Weights of a small mixture-of-experts language model, trained from scratch on English Wikipedia: a shared expert of 256 neurons.
Below are experts of layer 7 (counted from 0) of a mixture-of-experts language model. Rows are named router (the router's row for the expert), up (a neuron's input weights, with its number) and show model dimensions 0-127. Each number is 128 + 32 x the weight over its row's rms, rounded and kept within 0 to 255. Numbers have three digits each.
Before each expert's rows: "mostly gets" lists some tokens that are sent to it at least half of the time; "comes after" lists some tokens at least twice as common just before its tokens as in all text. This comes from a sample of Wikipedia text that the model never trained on. Tokens count by the router's weight.

# expert 246
mostly gets: " his", " your", " little", " our", " His", " immediate"
comes after: " of", " in", " to", " a", " for", " during"
router:141123107164145179137161074093132127149113130139098171102136114167112160105162151104188047184174135134065110104196131182103119181105098088161125119093085147084125121088158130209157191178166131134135185139118110123129166105061105131124155101104128102155086137143132140159128075092134147155122107089167117172143135152123123166108120154132083125068086194156123191148122155103125135090136
up0:186118077084164148134127095132089171142125103170176143132140161181134190116134128143097124143127142162162183168156131139119090157165121115091076195138063143152139103094112111140148188180140109141133157121085124077089152139127122161125111094139068080227131114125120114131133170086117098118151139094142055148140199165167165143142116101103154181066085172131133163127140143158117170114150
up1:177191051106150170120119135171089174140099101137137175094095125179139146089140170095157127148128130113098138141152112090130098176115143101140102175150064099128137117134116137125150134174191145114158205145104151100150124121107179124094170120101154079134166100136182102101134229116113139145200113090127114171154186138141132077158145151169071121125075123165078138126127145141115188108145
up2:145124167083119164146171099103127140182096156175113147157139136165122168156036141153172130112157067168146168052165106163123129159122168131175123102103060124118125136143092175145089157136138143134166135117083145155113180107095137124109073142180172117137165167133125128124159090117142104151105098131106117152188123121078073175166082103154107126138115212133094134110063137106123078176157
up3:088100148132159106168173067080156165128090139138116169098171091214080193095155178098186139171109117140129175131097102148092124124144164114197084127107097102113122119065129153159124148112179097098157138190074144135192104070116102122172114148167092132096094140132119122102136181177148114165134126072135129148145120127136142151178138104128115114107088113184167128120175098114111093095166
up4:183121165118132112112127088113071165162121140102142119120131060106099108138171124124096165091157142099077100110129078084174124099127138059127153087162129146146115111171168144121156128113133091141126071179080095051163121171172199155158113070101107123100089130124134082081165124080126091156099111152088118160092097081112099109079089212138112094122128162119142097131177169122080139135104
up5:141140077126121120123138091129116156118104141149127181099132062119134146125120088092180092075161081134108085174139105203123151126081049067119089141093101099085124100152161128100127091179160085136082141132107131107147136180103162157096162098133135146184094069123182083162092106160156076177086097156135107110059139124129094197120131144084113119124116175161132156091131118081106151106098
up6:140129129106147201099147136083197111060120182131094155112107118080115100107102162188042115149157120110062128071126084132150106178154152111113114139122070133131143120131096162155157156107148124169136125173149122095072203114104150185105065052101090133120097131178143086116103157131155125149095112136117095130157151131129116117094197131125120143053164135141123154164095141139149125164168
up7:183118070118125129086091057115152125165081105127154197114128136165158139085142129131202135095124105084155164113143112154104165126179090153176185113175074054097123160184105126160110144141103164050141167149104121162088116115088170108159145113068121121096154115094116138106127084106127141095106102093140098147131142171122136150135064113121078092080152093154117148162138090157117115062111
up8:140120122082091089132171162170112154143145134116108141143093138091117137109128101163122124086132173167079126078195107126166175155163120155182114088140066177068177150115122129139143139112088120103103122173162143145127110125094177167057137080134118132150167106103147188132147068182196128070088137142126159131107154131133098071134162163081083107097086082137110142133186131181078151087134
up9:072097170107178132156077037132125139126129137147056163165174075155112071085166082139174103130170124141110145078121105121057137125162143084097163094079082149171132116142111165094141121192120127142120139093137146109095143098106069123102167148163077139194135160090150129086185122121098142089109103145153114125135048120101109144139153124141151142106102119101115136176160171137162128151168
up10:132132126116134126081157115056146138137130134066125120071133131137136169154119165137093096164127163160085147155166105215106142145043143170145098111103162121070118080092119080186132205171150088150083131092099068120107113189101137114130158078151158141203124124155165151170079066154183168155104120125097156157126110100129067116150145159119132127131142099144150148103100117142113153138149
up11:166126155123123123079183201115169128142125165111049197064137125170139093138138123126067134163106157094112122116174113109093129132104114110178135149120118139127103144146118113187120118180102132200121086056124101169136102178132076131128161066108129154130078140141179106188150135200172175081101138103119127118069171134139129155136082137133110124170096142116164094150139104087121099137181
up12:111123103079098159155134138121160110081188161141180171113081173156136069158108087179115093193172171126092156130189174141118092129160088127119150146116116128091093135154134076186137107149127154121101161116167135132108186157169176123176147118093156125194126133138113139115129164127118147168116170109057130137105182104127174126167076130122115117049156066174161108184111153106132127091124
up13:124101193154134127140167072175115143150166106172103124115172102137083176120129095089138134090083107120148083145155164141131183110123105135132130081063117101115164119101138090124123139132152156076105149066124079169069109156108108119201157077175127119109103116170037135137119099153080135141124150138117150127138095111121027131128197158121075136180127122144171196164127146125148096131140
up14:178184139135118165213175095082143172095131136132105108122143133183128160141124125101106105166133124098109071077134138161154115154115119118164128183132154143120180150133165120201135182104220145131088139138097125146116135041039118150096151177153151126088145131155111117112103160139082161159140166095183118101114084158137149119146038137127135100123096138109129153188107163115134134127149
up15:148129102159195140146181140090097109099140151173129170104136164162127056177161149150148104140214134116153155138122133131071131135135116099119142194094072119103156097140121119088100099141166135175120167090144180118123109091112171152125159172061173129160111070194164146099070111135178185163124133162111101115138117113117128071124092155133170128116096113130066122080125169087148145168088
up16:101138128137116168187168140154129114150144161160101131107128160133165156114139115099151113154153142145106139135113116091097086169130106183165076151118124158117130151167091187132147154088131123121114137145176130132038079146067085071144149131137123177158116138132098160128117124053089129169143122106122110135177169111095103093052123112089121144081130123209122125172107160115136229144038
up17:189085066180082138155203140098113108161108146167115103144057117124137146101135093151081169101085177175127159144197121090094097147147081102119115129134105126096103116075090137129114149131167145144057114107123156127149094143092116148104109163094191137111204046097113119136157125147156117095115130109115082153099187094110143107120165140140129120077138111182053144155128139152084119107131
up18:142134147128100118186136178149113176091171164155127134183120128157116148089170120133154089092110120155090172117154143162108141066136160152135146178173095134101163181103142136204149107143125077151102117126096082164169131123179184172111104093132132092113087116136187124148125115089130157112087084110198100156082123187135071138095142095124171113158099153138181075127195140121199135101133
up19:119089096126106145191112124155079125058092128119111144112121106097130101156159106067135183144153113112116090159087171149151091155112097139120102120164096086143121113142095071128158149123104085109124198150143155171090092089099156182072192123130121117164077151143116149179064093168150115122099166124093098101145118119154174145167106123151133064144126118180154079122180166209105126082161
up20:121161102143097144134095123172145121107102126151089162103157039152092147145041155177173056104170143138126171111207165171117161149097124112073079080136111141102110148096104169143134072200141160135128147118185108149091139074147139155219108135139120130164164116109137119141080112117092118124107124134161134158132142170107094146155077060117110159083121153118121127143157135125164109167160
up21:113117103111164180114140129103137091118148100115126138156118083204151137084071159141112083163191091161130144127206130094133097107113079106125083107092118157118128112141176061122107176126116092092113125134130104129180131066177167074123169148131136148197133143150135132157151133155131132131149116054153040138117114126121196099195105120113095118030119149165089154115134129113117149117116
up22:136080095131124115149168153169077205130137131102078127172145123137126174142123106115117172116153123142186191122146159107087125204140104097091110125163065123143155156136119127093102155179153146046130152187145083092084117154117131113083131120161182152140122108118130127181142081116097174101070159122175101134175077133108127062168126208093084122138120138106131110104109161091107124075118
up23:135063143149078149156167153100119124146179153179123085063101129160144104101107112122126109195156181103054138108107121120095127179104158156142056103100123089089115128117086136177109191154164100137136179101101119131155113143111160079121188111154111120182127155190139146143086064131123114131124131095106144121117140160088152099088129210146145110136121092111192072133092144166114128118189
up24:154124145114151146136114155156119171141167165112180093184163074158143118134129100115127119157161071165089129137157142133080161097136156146087119155113084153144135141139122130181127107187133088109053170140131162154137126125112110054119155102099131070152063062158146088203139063142117117161159137123219124123099163131117139145116127150134136138124065181170120183154128139085074094074144
up25:164061104081162108183106142181115100169067149115100160083128157100143140065140126107137139144105192149123067174118104171086111141101098110119063152108118112146129168078169129140090104193159068105147121123112109111158098113105135138118103135091079077140120144138123113174125181121105152116170152145141121123122100058055156158123159188128155082179127171106108086160130128162108167078160
up26:152122149112134137141133106161138158148087115113121110135178129095132088166111147111153169180097165149104118083194166163097158181127081117085165147110069178126154178114142145103191137255145175160106156101147069140133153092151106118133149101137127143205145159120179144132142138113121174152113119080128087091144144075104150133128104135120145153180104130165169182173109138154103178095148
up27:140098080114068092117141167152089142132145147130074104125127101115151097165175091153161071117113118176076096109138077094128140172082126105094140136123084161115134081166136116102138114189124133145062076154144184112080133089072078159100147120123134122090125138130142170115097128154085138128138116158116083216166103122102103064146168128168117146091028110092099157154129165153134176103131
up28:116127172132127142184151119139095086094099122109120138127138102167142116096120121157094136193212088082116086086214164153124102179116087174130198140063094142093116143119111095182172217113139165119168132194154105108154120090129156098087094120131138089162161167147150137117149117086123162113147119099158088126095145066138090119124168165115158102168091143161106114134111186138127091150135
up29:193089122071150072168127129145132109193106154153112090090106078112127162121122098060165193141158145182083123096160144178162106087121136130101100134096130149092168174111131125136150146152118087155065214112101125094110130153120130106094175114097070106148102123149116158058134108072110144105178101104106149165129122126134043091125151162141162135108101132127140070145144128154118096067119
up30:132177135075146106104154112159157124153157128106131144143088134133108141146110137144182098152097122123152091125121143076096147155081155096095168091125084200132076140075100179117087135158167166090124107125161222077117167076131079149089159146127150066120104085113055194133091136111108159152116124099132095194147189113148139148105144129113090092161103200126119143149082143145105170160111
up31:136119136118117155127124102115161077073132135142122115128117115150122153132063158105105114121174104140135093131175129110119155088128161050096141097081133129105095148055098164090146084240160087109128158114131138086103136156086123131092155182119122138146149132097156129161161090135065131143164106178135139128106175131102166149076129141068090133062152140155179151132049118034102135128128

# expert 145
mostly gets: " Robert", " David", " Marc", " Chris", " Julian", " Daniel"
comes after: " |", "-", " by", " by:", "|", " and"
router:152122106162159143136092123103133160200133145117141106126141128187141128071191085092130117135165131149110133116136157134113116154130132162087097181098113168136029141157117160139166154170132130133057135182148138127107100097094119056159179153109123121150046150125167088154153113129097145190117099104104147153199134106107150100092119192110127116099097172146154102197097192081104112136153
up0:103089095119166097106137123125159146143182186150087196110170182156091123101152125076123136130185119147126115149180116134083092136121088154116070091105106164090103163097170146184137123187170088155100206181164117109141111093085066126136143093099157094121086117132139126088119110130104180168096133130115111140159201128098105120158138152111103105029109131132167146152129101116103111076133
up1:132149140120075171128159151123118166099104156083120169110200119159122129136144138151123126112116140122176098148125105142082117122113138175073101136092072168160154178138177082167174118156124108096114195178178101166080119126136162152102136186087095078132199108152157128128111136106090177136136099108089124108128195152097077100107158129074097104096094171130103096162141084081097061118077
up2:149152119082140131135139145090073131145106237152062164140125144140089199051151134117064100128171168124120151095139120167136167134144096140135098141152119106116090217127137055172125157121138084113103177104166120097092096168109129027131207142101126094115129109164164130135123118152109166104107134089109131109146118149139117112154148125138143152161099146131130127147140082121061114147170
up3:147140107112088154157150090130105140146139175103158160133117068179119165109191086138142106136133127164137127125175141129114124138084158092080124161171116157112117171097184036112152095146186083070125204143157099101091126099127106060115115128101139133116194056188114136129168141131138170146079113091117094078157213138120071143125100095126090092135109126142178168115112129121137110119130
up4:140120082112135113084121150103183175121106167130074171140139080184157162156115148142117133144171122176102130130155168162080155123089136139143101119137076155161138142076151114158146073159132144069136152159195158145094104143080132085101105066139148095164110075128131186139133132135140151168089034178159127136123179134093115132144162114184099118144036131170141170170112149104094121161120
up5:097134099128090142104208151149135126144156201102112166168135094175136215132150131115109121135159147153155112102098112169124202136144090115092064190126104126077039182110124129101165161168152148129110180135136087119115152138071093068134122103113103082105092110141160154117175156139136144132127112159109126173143137092128075180149106131118127172099071103154156137174084105106073104128121
up6:209132066100095120104132193123128105181112195142131213123176140146122110108134118115083152112137155148103172104146078150133114189113130097140122151095106085112196162159148091174145167174179126129155135144198162111117173148138099098111102154159133136136158111132167071145109155124170166116116120093147074120170152140115066115155085153134079131093075135188136154135173180152129115152140
up7:147111134124098147201123069147062197146130174128116150169100078145141179087134154082148112139175199143104189144120133126139132125091116100131090123124116081129138116151177135136150128167108054114110186152187110127113180129079172121160153098153116111136133106186147105142130163132119228146101133122114110134145143116169117189169148135145163098085077168158177151188148142142076133115125
up8:094132122102097150106192147118144117153113203115095139172158162157143158083152180125091110155197182175156130069118112131137220145132115116130042161129093120137106129123160122146201116162118100109127159102166098067154074164148150117114145155167167097191129138136124153148137171137164190149121115175153128124149143178109121148127155111112113163108105135119130140198190114126144073142078
up9:135138146103108146128117133089162152165129168101170148148172146193098142154152181110126084164187131161124140150154121140101161173072071139098097189155086098118159133092134122160165097136148107100166192126170069102107167125040046103093187112141168097151155074115086156094086137147125132114099150167106121141158146140084086137098179157139071138157116155187125153133127161144123110101122
up10:133167159104106138126158134105142186166149182147159178159135104115137110096209188098116093144227153103143133097159132142147118167147146067108090120159115137096130156088140113175156090143117146115112158127134141101039128123076096122106155133152144097105131086131149105116104183136170174153126134149177127099133184092109109134162229145088131154090057127147143146098107139074117082152144
up11:148153091130060089178133133161135150165138166149107131134143126176100115173118131131208142136157068098134067103106060105148112177124142154107147176124150154120115128122133078128137143155140120106137170162131160162163170136103065072130156141183129110157162128118122153198131091126098170218151127108105183150126087083095084139166140159126121145146107122184217201131102144151139134132130
up12:172072137077074142135166138128120176138169210147124146151103163170145193091137102073071104174148155107136168111174162153118168185159072097107083121145118112118162118104144130091165139148183124109110194129161108133105149139109083060094133131161175066134158131154180130170161139127126154141069133108138080136125167073140138158180103129126148152110113185121094177137159126106128133101092
up13:178147102106110126135154166147175190127174171126125204153139083151151166110167119139180094205204161116125132097140149134152180172088134109072102116125153114131122132104140112145131126154151077051100188121158079102105146116061113114090134131098184109165129113124154108177126130164148130085131136110213159128162143107112076180125128088117090103146071108123148191156131107144140134117156
up14:156119088120081140139176152093086123171155207139130153151174139133125144144144116092090147120165128127128105096156137123131178106123097086068166171084113089117179152085108127187147116150155172106098212140163126150079111114075146121092197100141117140109098153117122125134106116193083212148102164115158108181127188060147114118130158124099092165077103131149136157146114155088126094120179
up15:168159164173113083091165111119110110124087160127127129181126168125130100155157159095099133161164133098109129158100166100121136191136075129133093080103076130135100119136078162131140066067133103060117130110165101116096127167054181069122129149096143085180101143132167165094209174140135113190154110104124135179123175134093088132153118125126154131110085048182156145172119112125141124155130
up16:138121054093172172110150123061119186176120183101132177175138067118150107100137130110133085165157169089138121097110122129104155130141082091159088138109146113125136148115176102141089169185172125115137153122158141103112133136056072116040067142084101070116143086158153122138183086121152155139105151139129077135132151198145117114135157097097135099117162117159155135188120127122103086120184
up17:093132167141135139135188109145120132147107169136149157108211063124139215146182190103098078165165186171143115144107135142145142120144164122067143184089147122145088147113154083153130192131156071080119140134195114088137108083102115103107176104130124118126131105126130085165151139119073113149119126145147077156189152138151113155149133090164130117063061119160178155163147115091110130145140
up18:106136046101169171129134103156136140117151165131178157148135119146089164098107140109127128157171106168104133107109090067064148154098097103164142207098130088165102150157171112157128153186164132107077141116133153127116141126121120092094119132116168081135113104185138149138199112110115208147135096162151059176121150130093081163144153189147064150116099077138138161180138133133063142112106
up19:127112080114156181124181117130124196128092204173113141125157089136146138103103135100140100169233082084083119074121127107110138174047113152129088160110113176128164134141094075153131156153168131102088179139147119099094120155117118134086159089121164088161143149154156156160143076120098165147111155162160114177142152137126091102147159082081166155109088129108141166158122147120190137077142
up20:102126143094153152139143147138174194118129197081098166126126112138096113150153132061100145148119102177167110097152085172143159160135104066090087132135067111120174130142102096090141098170162093033148214142148118075059098112086106058166118166141126121141118146157172124151133106123126123151129083136153092147170132144076150107087170128088110069124120113163160148146143100165103152139148
up21:150178111105042108123165114149079160139156202106106172156135094168097086089162154088114104119167120132118071116117134114127171081139134085132097167107114127165161131136085127162180118140172137102145172103137082101098131092085111102087081089123176077161089144183089161171173111115123146179126160121149093090147177174120074149131111169131162146117052140144151156121101140118108072151095
up22:153097070091161139124115098119074191153105145140083167139162116206090196121160127083124138143138124152090156078146107167095131163127130097117100135109052192137098113138156110132145146155211092140107217157189130076105125128092143110061118092114153103133169076108154157120129140132109160115134109104162062176138107166113120079142107164122088121131105130143150105188153136124104120094105
up23:170106103089137113111137195093139167194151172134135180086112119182142183087132185114137080153184167103110126162177133144111103157155122095082083133119137099089172132181161127158143156187165085133115170141198115132109113104058076122118123147158134122131108087165169126124118145084106166105113150107196133085144118158093164135148128087156109110126122147161146166172198149170085112097145
up24:182124131124112142123117097081101176158183229144116199163166108151096184126164124049129075155189142132114122103139135111158147130137165149073145115141126156133136097121085109162088178164184138109104216117124145094120159126076107104156093151091137097158092135141149132146097082115106152117151098083180107148115123165100130095118126126116069145088067128133109161147133188164080127124148
up25:113152137153108169148155119074118186102094166128151151145146095166141177099147124116116092090235148151116114078201142150149128201140185094102104137127108128165101100152145104198145118181151126100074169167136091104076187182092110063121125126084103158144106099152137049115127124149118149110051115125165145157135152173133129143144096129096110128105108153118115134145116146169085111137167
up26:128121092116072148122181121109139163099146193076155154098129113196111101122158166118131088186147124177091118091170122173060196130125130146144123128144059114149161153155109109128119179138194066078122151110179133089134155075082104118123189132113187131142105117175157129166170143135142152136111111192120137121160111151084134154129125109121115079127124111168100153183153148177101208127129
up27:133132086089179128130169134066128166193173215090094148146115164160156180112166081078139117105155173160103082141106156126142161157110187088135099158149151111137099186110132108149101119164134145145115195159141123115102127098110080079100091107119156077143138146105118111145127071106105188129155159083133119181105141121110158150092153067073103142168118103121155163155161179117105081173108
up28:140114097120097109174147075066124157179180193087150141118164154160158160126171162092144106147205121139130123112085118171113170135176102106105103126127095108138131164125131077151173163199175116109082164131130162116104147112067103132081132117148153073116170063130129113156111124139147168108055110107144101188140151123081102139162132148118084107055081128137121131134165132112123062136186
up29:148104162152145153147169118128126161157128184119148161124079126083140149099171156091125125155157111152135123112155153177061081125152140087085053159157115100151116107122120074138139127146156085117145198139162129107120118092093140141133140086110127076191133105173145140187146119141125196167150096131124141165120105119089082101140084084112066090100083137193092167193119094159048136079100
up30:196141112076138193145126152060102089115103186155088140117081059165182157105168123104131110124193151139170092107133106114110159136133133091098114089115089091149123112093157169131116094168189097080161129157159130130091170095094057142130140135124160106125160094128147104135191103132132161105087086104152052144102151157141150119194097139083113105159099138146129169119055125135153151133149
up31:116084149142148140141127162152143185211076152104106152103159091170119122200177128108150120135161143169122159109119150199122094140140143081106079171088116108127114183101135127158179185133100124083137174153165158129118128111080106106188192087108138121137091112144160074141136118143097116169136058176164101136118139132119113170146130155162116120096086137152206203173100159143150096124119

# expert 253
mostly gets: " these", " this", "This", " This", " These", " Its"
comes after: " of", ".", " with", " that", " to", " for"
router:120119089098185145153179100125119131146130138143079138181144105230177120133110127082123069170159175113120160096212133115103164157074118112118104101114120165122111112073113169157176205153130092118113142147136147113160142096110091085118160066147126078139092102140122144197184045118113166165118096135136135164130132134100127142088119151131104131089095190129145150151080128107107109127083
up0:154139087093121094131172146110107195123096164142089157100095114123149112091134146085133092201178153181120043083163106173088106140056151105152062173183140145130067115163099081196152143169130163137162116157086165215147126135124115127101166111118126094120130137088179194141183095088121141113158107142093160171117114144129157125094151122134145134143139111160119140134082114122118153135125
up1:122142137050138103109163125150134056137166159178084111103123118173120132127081154139121115171161145113070150173151124100069170196075128118188073108121161159120168154063120167158143186171159145099080131148096111090125078129124098124108139051148157159125091126113115127141173130123155114121122093119144157075183131136146149138099151135181100082142121178119159133152052141182130103166140
up2:144136167113111113100160102101141140100095159121114164155146116159175112134065104096041121204163132151084133110198145103106116255154116119107103135090105155134168153119156111102152169134198069131132116207083106143126138086126116103076125085116133099142165112122123112150158113141159170133091102142121084124114132121114145164098077174166096140096112148146093102116087086107149089095116
up3:131120095047171109165047066173107079126106127153112180155161151191076152172164170110108116111151122141100133148220142134104121161164125111140139133098155141040159129168133104132144148176156132107153124162149099115103205096145117086216104132172086145166081121167161079137118093136119138162170126123179153109102111113135131127113129079124159158086131136122118123112128159150150129095141
up4:162097134129190125090152119123112171163094145133114090064168077117094097113160126065113093186126096137134163146163125126116108083125172088096075114074182144151132153116098090147092134098171106110136106141083161128150145159135115124128086107155115154104111157093146115185159072072130153125124067153153083127063099113111141128095153142112107133088135100209121148125230174136063114113101
up5:083087143084153155121184132105144125098162126149103108171061156148116152155129137166166126098100184150098128120137140120098131137132123127069133112098099132174098102125130141146181171127186111064161171121209164117201132088116070097109209143129101087087119088121128120160131091092097169190154113162123107188119151149101110132125097142179121164189113132147188168144122185102087109126120
up6:142191147149130153178178074145116114184160145182090108128184111219099056135076108129149088162181162145090137136165143099122141153153070096103089116086102149136148141065103159110159177160105120143132116151120138100137136106099100117082121085154142131109070182097149148164153097117117163129090097095087164104161117109119102120094138132111105182066085171152156161131087162109149169097129
up7:101142104071146176136110160127126089111088159179089138159103147159137159082163124118154119148170088108106136146131121119124142183113186126072062090129109171142092078115127117135146217189095168074167175144135100096139165135108064099120144175144100089130149113150146126118168091198088129126157145140131103166073119127067077162118039122108133135098113116090152170130157116146101100098108
up8:076132102110129138127197087091132125108157116141117135120132152128189170093125147081123065141129121176084154125188083155118065138122109149140069161148123178106127104096152144095098196124150102130098122093144105112124158142112164080091170112065144115210089104136154126158080067125105163190097092095128133112141145066147110116115128199130106148060102190148150190109116146148119123155147
up9:088103149119101135136190120122116099175125115149147179128165134160128146147074124117125112157176170157146141129204127134111126111050098132144126079117184160100088173138108142113157145162156117125162154131143080160197145090179133068156218120166197119111111140113107103155063155125119178159093067125116157174189160155144138144147084195114151104093137168153166151135097120154118148150148
up10:084103115081101083113126109095128120056202119131135138153120162205157130102105109136106105124144170128109129089133090085114126154141097127102107022088108137106117120141118152172157195106232051144116131152111149137177145123096138110108135123128168059147178130139105104116138127117153152139132070194157084123110126119098162139135123110147164188085110113134163140132109165093074120079111
up11:161129114132123133164131095117118127115097155113024094114149141142125098167140126073132042155188086103152162136114135112090126129130098089154084070158150132162139072108173128126102091124113104139131141115083140117121119084088133163151116143167105123100080175164162142175173026115120156100181138166139092118168099124082115136161187143155143195184074108136137110143142114091087105090126
up12:135082124089148135165097158147081144140086126078104134208136122132131132137164118040133126129145110164196091084119132131137170126133107127133116140062128142143097110128105085202145094100125100099137134145118070125096135180125054106129173127121115092162139117051133063161196145110129093064130151082135175113160104095123091134053110138105130089137093133101143110140069107131103136192109
up13:133095123139123131154142121202102121059144122081140106171176096164133104127128056169114155182184133136120094123127159100129119098124153157141094091101081183147108159203111137172083165134096136110118166095134125102078125123117173165134159128145050168128140146162149092133079095095169114133159143124090093143128110092080101087163113140081188120090122145113127110100042157199116124157160
up14:098115079118127170127154177117111102156072158168072169141135156139136139133150100128137130127121131070080105076149086133104083232127129150157179138111139178123177105107114144190128135124135137128137101178178141125160118144156047122109185161138107097101187152086118177172165112139107140114136142122166105137107098118154125095161105131137145098096046139152127148168221182129112157082125
up15:075110132116139162124189091097090125112133137152111116131163102142201118185191130077149082137156103073164165113113067180149145147152134160150140079097108048112159118118109146173121159144097166154078149148128102101136144069168089108141137098166078147114090149165189173114160080073088129128143098097074070103156148171108119115115166155115137133114107178131082122171122137095143155174114
up16:116079112063100116119132066116080073114119134135145178188149128182119114174060091101174071141176132164123158113138184175074092143107114148055134119109141078101127127159144090125096117107163081092149183149139165180116142100142136080152114147235141181117112120124120116147134155112087161139113048160174130132065138147117096141152130152124139139122151127140122118154126124080108112154152
up17:166136056122140083151098165131136128075178190113126114158156125205090137150095149094140190191077113125116103088165102167099103192139167063149100086124070164099138119137178147145164114156145131136161116067115150121147148127077079164174135136133094179129137104176147114162101174106105154091136156069128107134113101105121150176115143147158113116119084097102092089104154165114144111073087
up18:148143115082169078097094154095063095086100155160115139121097112131089162148102137118147076142155163113062110136094141101106101158101077131105115102146100153112077107108082146151115168154109118083155100118174171161114206179079100114146190136169110108150084158154116119131113086191084189098137091063147135134158124110171175144050084094128155073128107151135136165130118125171156155135126
up19:100131131077119134140135054119139105154154105143089136147169104168163123140130120103091111132107139150134076109143068115088112117122103126109091130157175148131164092137118135108157151169120161093089142189128150162150157046142102138068184128110118059117087133115165146128194069156092216148110094105099079117170117106102165151117156120152129156086137165106192158138082171160037121140120
up20:115110152169162120146094191049143116150173114118141116133086154132152112088126151118091137101164146162137118102186152136100106048160127168104051119115070138097120095156127093138104138167174128089108169049125111106128127114101114175062194155155205070100098129172155181089151116114092183125143167182176130144108132096113147129142169138128130145159105100180131106110084110137150115135118
up21:142126137085193122122181108119144163138159137095111087117127182177138102116066133109182130091128106077097168062077129181080159095147161093114130061089135099149137079106131129121141106102122061078134147090141114141135145135092103112152116131180168133118077136139110107161141108217110138117115137180160153172133085160166157125176128163160128147135118140069112067159076123137181081093167
up22:138125134118123105167174139118105077160106144169159120154151113104107139103143055128158102184158154130070113147189123143086126184113154148133077174170151127133161125060073146197142167138121171166103151078157126131118148122057184112129167094154076096161110104126193111178091102086122141130107120097039134132155190100132122127093136098160134116099122101163183145136104133173115159135170
up23:100118082109093136163200044126135148156160173140083059147101103185145154122107172084150119113143135101116085177143122155130154171158123134165097073069090127165078113180142115126109184163126074122169152109081116139142056149155099067139112068123132131126084130138137178107168068130131133164159167134111157158177102110120097152097148163091099167106142110139120124119100100072105156135155
up24:159105150092155176160179096110094128163093171134114187134135103140149148152092158104157137117175094149139193096206154170104094088111168155161149212100119098083134179090100110126137139200122112122172086130109135110107169147104154093107063123139143059115143155117153117148208083127128135134108114066061132156137131108111114083126139090157103112124112161154086103101066133100142109139157
up25:158174125129173196148159111078141136148133146100134185140117149167118125114099154075127153117152066143153056125068142135115150118068132186165155164071151149120168145081119058143157088153145130115157118113165097142106140189115096153074145104123121131161128087091108156158156074198189143111126154142137078120160133110076084137062146133142132155128125181130082133111096195170134114160134
up26:164165104093147185136115157112116135109158111170096159161124124132158111150111087104144112165156140088072080100154170089099044176081151087099088148146087148135075102122096151252111140155189095091142162107149186122153076117066131136140190147166152103144090165158120137144117124144152129126108118114139189168104135131136178146096097155129130126119146146125148068142074104136114087130155
up27:123121163108171103150126132111120141147066137130130131123165191141140160135144151147150119155156048077169125138076132103059125179113119071147082096126132125110091147102110134149183110168192159070144123103143149097164124083055142157114091086172152099127169150103095094142095114149169143152095095116100138213161155133123181153151166067119100093139154141189150098097094109171092153167120
up28:154132115094135180150163145113119218090124123126064163197132050146090144071110136161129111187111118170084120161178156076080153118094180102166120175150166127123119125134142090173128075121128152111124147098107170139119153141099161125129128110080158182133068108139113150147140107153111133118144047108117075106098147142127112178094126080152115134114145113133164121156156151045090080154090
up29:149140145091173158123186108145120131115104136131113127121172109123073158167116104142142181139157148168058115144081137192144178119071108131158179105135139070135087074132178129146180207134164151126147161085161115127162133128185108054098149084193145066116102098128101139167125127137115155162120145092124113152141086163144124150097165196101138132132079133099163130174067095121086142141090
up30:080126102077154162128151093177181141111110127151182171124164154174121088140109145127106096185161145149127131096096068148098121180166178094089096044107127083162110152151114156159129121125195153151175126089159147138153137110148045137131109143123177099100119154167093111140116132124084112136114160085144102140104136099135152177111105090089136175079064143153141065154104143086152072180128
up31:159094103150122120149073133136119184099085134074165175121138190126162137143186182067205154125148127106159139090144160124106096123113062133174111143154097153160108099086163134119135143137122076106160086123096111125167108096101208136136113115120166131106169077083139142155095147102127117147118039113125169112107177144180142094098178107119126145153087102169140164142156117142068112113200